python train.py --d_expert=64 --tie_embeddings="early" --train_tokens=472000000
Below are experts of layer 5 (counted from 0) of a mixture-of-experts language model. Rows are named router (the router's row for the expert) and show model dimensions 0-63. Each number is 500 + 50 x the weight over its row's rms, rounded and kept within 0 to 999. Numbers have three digits each.
After each expert's rows: a language model's description of what the expert responds to. This comes from a sample of Wikipedia text that the model never trained on.

# expert 32
router:387491423426509454541479500412532531539456463466546452473501531496512521593481562463458468478489515464466478408499479501471515483607432445402523553614487429587519495447584523491420471444439530
It responds to: Adverb -ly endings. The ly ending of adverbs after adjective stems, like surprisingly, completely, simply, plus w pieces and quote marks.

# expert 14
router:473420469443402495535564583552562465425528512456421393489560570534576496481475521553475490516519443422532449479567535484457481495478484539553484551496565487586603579523551512466525613461462508
It responds to: Mid-word letters, accented. Single letters and accented characters inside names or words, especially l, v, é, è, e.g. Jodl, Pennsylvania, Adèle.

# expert 22
router:419528474500527486479454464566533461404472548538586488456471531501505446577522484432493510531457424521426409497431497413562505536467534515550607398517454477458474397558448434504453593443479503
It responds to: Mid-word pieces, technical words. Word-internal pieces in technical or scientific words and past-tense endings, such as hemisphere, metastatic, Ayatollah, misled, controlled.

# expert 6
router:493464569510550575518502562530476476557611481479442578482469578430423516499583444573551431549507534528464479476433534501515480429411513421408495513503550565473538459505487469459481340547540520
It responds to: Word-initial stems. First piece of a lowercase word, often a Latinate prefix or stem after a verb or article, such as re, con, app, ur(ged), fer(tilization).

# expert 58
router:452506570540510407517518554508522476485473474519472486452455637556487540486407488445508474571474436519454493599439587569502536430475528412465517469596550440539476465488463516506516495482447365
It responds to: Mid-word Latinate pieces. Interior and suffix pieces of longer words, such as endeavour, prehistoric, achievement, stereotypical, vulnerability.

# expert 9
router:523505491505551573469405373457538520433503495438394553511524368565499520535529496413429501447443475530492467422518446511475501442468478531475577554428491503589525500506438569449486573477520500
It responds to: Infobox field word pieces. Pieces inside words starting with La/Na/Ra, especially infobox labels like Na-me, La-id down, la-un-ched, plus Force in Air Force.

# expert 0
router:525399490493609396457536477456445530472525450517455494614510460547548449441505480440482592542565503530472545570404605571569456463465475448555528400441513444502566502451512492555494485545496451
It responds to: Personal name starts. Opening pieces of personal names, mostly surnames after a first name or initial, such as Ro(uskas), Mor(let), Ba(ylor), Mc, Sch.

# expert 26
router:544545509529394537491484455501586533432529485552485485577516512552534555522551604569500569512497475585513530453564451536531496540411501506545578627452570451537544471453551513533523503594540495
It responds to: Pieces el, ve, low. Mid-word pieces such as ve, el, low, ke inside common words, e.g. ourselves, valve, Following, plus table separators.

# expert 10
router:467556503437535486562547467450510463592460478451435439434574460608534471513536532572459447447608499482447470553511525459504462518530424440561445478512461562447558524539540461441505558508620442
It responds to: Word-final y. Final y and y-endings (ies, ry, cy) closing a word before of or punctuation, as in deputy, colony, qualifying, Bombay.

# expert 3
router:527552489445529509470387582545527454472539500476559600492561440485547457449451519499509479614468562448478465519532477423459488511568618608529570449485583478451538468415428564508541548422572473
It responds to: Mid-word suffix pieces. Word-internal fragments and suffixes continuing a longer word, such as ill-us-trated, fig-ure-s, neig-h-borhood, day-s, arm-ed.

# expert 1
router:451477559503540448538493533450485427476578539417547546466513479460438538440485589575552568513406419532434412513425467528508514479406461447531484467462460538431545522467465539410457486435521432
It responds to: Word pieces after hyphens. Word pieces, capital letters and short parts right after a hyphen or opening mark in compounds and codes, like Stow-on, drop-out, Atlas-Centaur.

# expert 44
router:528585486570390511496478499529506487517545532561529466519455428525400479488470390448482429479610569488670534427484499413507507522499539474542487530418425420450477421418485506549424493525443529
It responds to: Adjective endings -al, -ar. Endings al, ar, il, ral, ual inside words, e.g. Portugal, Cedar, rural, dollar, similar.

# expert 41
router:551447427444471517505419514569503528508493497469481516487582462450432553543473459514610530458523524455494433555493557427502532598430495481525519463598553579492494475482564472448524509454485548
It responds to: est, land, compass pieces. Word endings like est, land, act and compass pieces, as in furthest, highest, interesting, Catholic; also York, century, town, village.

# expert 24
router:444566493600502488463520501603515432506457506497441543385566561440448538586572511544505501537483517474514533547512422545544498489470444508449442501475485492571452434564430625483641415482521516
It responds to: Mid-word fragments. Inner pieces of lowercase words right after a short opening piece, such as a(min)o, com(un)e, co(ff)ee, Ac(ade)my, mission, duc.

# expert 36
router:477491430457477515450508526539511505541465500555473486529564420572620433499542477612419419451507510503455523584564545477445511589446579505439545515540421457499507399463414558460452502517573552
It responds to: Adjective suffix ic. Inner suffix pieces, chiefly ic in metabolic, academic, significant, plus z, it, and accented letters like í, č, ñ.

# expert 56
router:457515501576625470507560423525517458521474448560420410495491574428519425500465610562497491576534442450544409475515422381431523481522519528488567539496496523385553469491481558493463521511525430
It responds to: Letter c pieces. Pieces c, co, ca, cu, often in doubled cc spellings, e.g. accidentally, unaccredited, Located, account.

# expert 4
router:473511487546445443541563573538596549455483546503467540520498459460586472545510501482496568471395549440493493402500432513529496516502548399397540470455521399470571581435561496508528545515535467
It responds to: Mid-word la syllables. Word-internal syllable pieces, mostly la, de, li, u, inside names and words after d or D, such as Findlay, delayed, Claire.

# expert 15
router:525491447418446493493445488570542461531429560513566468521546427452462573492425515466545537552565527494531525464506404535518495521458489545549445500404526512383552454540588567474503548555432547
It responds to: Vowel piece after H/W. Second piece of words opening with H or W, above all e in How-e-ver, plus W-ell, H-an, H-on-ours, se-e.

# expert 62
router:435545477465489454538534538500483530407497468412449493615414548457544536543533454468492467514477431608596528561449472518407480540557508571519494584451542450484505560499556528645604440510446552
It responds to: Dates: days and months. Day numbers, month names and year starts in dates, e.g. born on 7 June, in February 1998, 1993.

# expert 21
router:493470536534465514429455560502538469437597614467613553419531445495531480572442467517538548459430466515467464468330430510473461473505538529403508378564511473493496414552446516478506446419473489
It responds to: Opening quotes and brackets. Tokens right after an opening quote, bracket or line start, and the marks themselves, such as [, “, (i.e., "is.